Weights of a small mixture-of-experts language model, trained from scratch on English Wikipedia.
Size: 10 layers, width 128, 20.5M parameters.
Experts: 32 experts in each of 9 layers, 160 SwiGLU neurons an expert, a sigmoid router.
Training: a variant of SOAP for the experts, 386M tokens, 6427 steps.
Below are experts of layer 2 (counted from 0) of a mixture-of-experts language model. Rows are named router (the router's row for the expert), gate (a neuron's input weights, with its number), up (a neuron's input weights, with its number), down (a neuron's output weights, with its number) and show model dimensions 0-127. Each number is 500 + 50 x the weight over its row's rms, rounded and kept within 0 to 999. Numbers have three digits each.
After each expert's rows: a language model's description of what the expert responds to; "comes before" lists some tokens at least twice as common just after its tokens as in all text. This comes from a sample of Wikipedia text that the model never trained on. Tokens count by the router's weight.

# expert 22
router:507492520543439524496548520461461524440521535526494481540533492430448561443494593491485535546477528478572573431574479548508650423461549463448569551560578592444582476448541523489496487563653500396456493467474480536502466533515509522507523539405501553475426483333479523487471503566500462525480494451494580468457456532490554554474446453468549498486512575531468558569496590555540501569465
gate0:523471493547488404583469456598506505489509466535550541530516534532464379468499534485522521570454460479560470451434534482547494458446506521513535398492482468394508456553468523522538524532590516583436505635499464585501428520461615553494568534426461508459590571525566525545485525546541448530520543536445548491496474555544393539478473522399506569526575491521483468548500437471631520571492
up0:535499488516542412490499485488443499480585458507558498482547422498468430586546458499538491455455517593450473481462447448460530542429548440504488475552414539487510490576417479562511457473549419586452559546438517552486414470541519507559452499412479475530583651544552454507494522522525484565536607524469485443536489560538408553528483478486451562504507502527486410477464423522549564633407
down0:468457524510511444416604533547466495472510547571527457595503541542522433566417450556538503483461477550562487489450548511520475563445568535490451352578479554506491480443499422503472495535538470571453475526494519589476478539505539534556541519483513456478583533542531471450592533576483463539548419542549511547540536519544506442610397429398499544563546519449542475571451547376544496507563
What it handles: Separators and semicolons
comes before: " ", "\n", " —", " \"", " A", " N"

# expert 2
router:567582534439421546555598509488510520534554527583489587504648596432470543452499571524510552506487526454417521470488510525512508457481458494477580569575524537424482498583452458511501545517494526497500414519489514431434488527535509482619408498450472485464426487488498445478562437594436530592502441442499515456546538570460478489501450476371496526510491468600452538416427544490474509475524
gate0:506484647518456465483554478506473488469558472386500515466580581461552437551572544530470457491510464541503434462579594501466425576497554552563492387494475473492452540487462545474470503554529514464621532450495597457512461535490465500609435480504454485521542497500519442546437460505501431454419443432583451456531546415525584434439509533528453574540533501565500460494591529518588512469508
up0:491524396513528530505440460538541544422434517482446489430459418512405481418520458500486482444379629554575521451434371507540503424524483526523453598572492501524456464520440510492433546488445526479481402506481514537475566535489546519491514411509553491488511463541550432475568569445443558498543589440386507467482508606469530452499445521418528486493508533478531520510398468511508506472423
down0:483405433449538459470496601557508577434514502494476560419532484429521528443564506476486527451506492514501537504505498446463490441565529496481459455617532533524528547565409490566539512518519431485445461529456427411484515481465395584524503419485543458438457551515583465471537482656498411533504481582555516461533487511508467482463437584476454446511508582547512566512413471353476533471519
What it handles: Line breaks, section markers
comes before: "|", "-", "\n", "==", "The", "==="

# expert 24
router:451450561428460513514530495525521492436522468566504473387531500466492522552527492411517569426552604618511567418503443499541518442519419433532558558475399488540485419516524482419541516498538509420485518587455549495453465420558561464494468412416464492420466554583535524421449609491450437482490400423514465471443473443430484510526477504453440480551469510514431532504490557538484498497443
gate0:503449532474509557577559440477524432503453510524463467571555531543474591554550487591514481428527500454498512652516527518549567488543470617523384500509483494520509545461467475458516511586547616560398474485466557424499477460462540508552572538452433512536508470403471513421536559563472456531529479485559535568428608485427533453410558464444545505568504494454519505449498458526468543493430
up0:511457499463440550578567457491521471547506475491484444539543555571464565543499467590571441449510523504510486633496524496508540488473475566508383529494441507517493464457482454497529513557522585553421478460510553432515487511406557497515501548363473573578567465470471494445503598609497498532522444512564533543454635504472588433439582477468554552536544506484547458401541437535491496452453
down0:471449485531421575489412485452488512474412479498418451493459562565518486537570552524560534449503465551517553469483488505507519488462554540445494557528484505639413530590386563462493521459516487446521502480545540583492481373483521521509504492549631520600497517405498476533590477391561478481475547479456458479550472497487409521465487510496443516616448505469480484418464554397479493516577
What it handles: Pronouns and clause openers
comes before: " was", " is", " he", " the", " had", " are"

# expert 28
router:461423534449374535528454509452426400578434471474499578461443493582484527503509481581502535494466444598466568473551486541504515438505454449467449513517616522489517480513526404538580408535515492476523474530500523475420443488474507509570459471460496531513408465624482522515526567530498490428521472496411553435521510428520515598539420540447499540443448530518512416465466560544585570592520
gate3:476502569481449505629505560476594593466524481507546373445484524482515499518514452495457553492449472443475398482439490617484391502580607620530559470492570541409437526533560531537460551505406492502474456561465532456509475458481502613512432436482500524413589443534497503484489460476525494495520418459503608493466516439460503542498477448447579469462542445502555500465489474476472521466487
up3:518463491483425560611493547527559553531565451532537418447502420548545502498495472499531588462515473433489417485494442506516369456570544626548540539487569495430464520535548486521476545512455463455497462620472522433495464494494496569573481441445523553414583436492466543602431451478557509568493438475517543473489511429419539508529419462457494520518507562446568487501479468421410586482498
down3:400432491466568516515381501513514433528562530542463482478614517418499448496530542493484513419508511491526572446395486528624504435406631522420609580488549571524469556506537546594478500491482449513463554507473527568470508485516483500447547476506529531453577529427464478477484491566455542463549437489484537531529600465556595503400497493555448543475571454549532487520545539508515426489491
What it handles: Title and infobox markers
comes before: "\n", ":", "4", " a", "3", "5"

# expert 14
router:471436432520434510510548531514553427563542479517530484403482516488464549491520498501573500510527524620479570400537477455581600481570433443474489551494566564475515457477430498472619503548532547533472384569505558490529435522509587481585415461466515545466471515655383520510553540504451451510516466454453455536581481428471503475584505489474482454510479524457505465471544576512530476575552
gate0:597505452474419506555578578531444486444530424458516480485441438598534586405427529568465489501430509526456424396581558537454502497490467463493465494486532576477433476477492450484490549516459464605464591434518474462520527471536592501435428482574527445446505585504534469540570476524482470500551515371411522575493531489511468505480585493550444517600565442428506524471483539501496549542502
up0:434491547510533517409433440503487480538449606471525515531500602394478432617507511433481544497619499498552513603432529508535501509495516538482469512459486456503528576485508505515460478459540467330526424574466483502477511508458434556573581496469487522535501368438484481463449540508511554536430511578609477450485443494504516522499472498386541505426461545536526481539510412579495476520461
down0:544534561471462511526545481545484426455530515430473535530439547531462480467451471516499444502460489524459553473471460611467637479612441396558574464497450463601556380552480517433429520587567480460481495534483493548551445484512432561492382560485480556440531483511544514380597526541530574555559481530601512449437479491461475497470517490546466527564558505491500581468508523561497458512480
What it handles: Infinitive to, modals
comes before: "s", " be", " the", " have", " not", " make"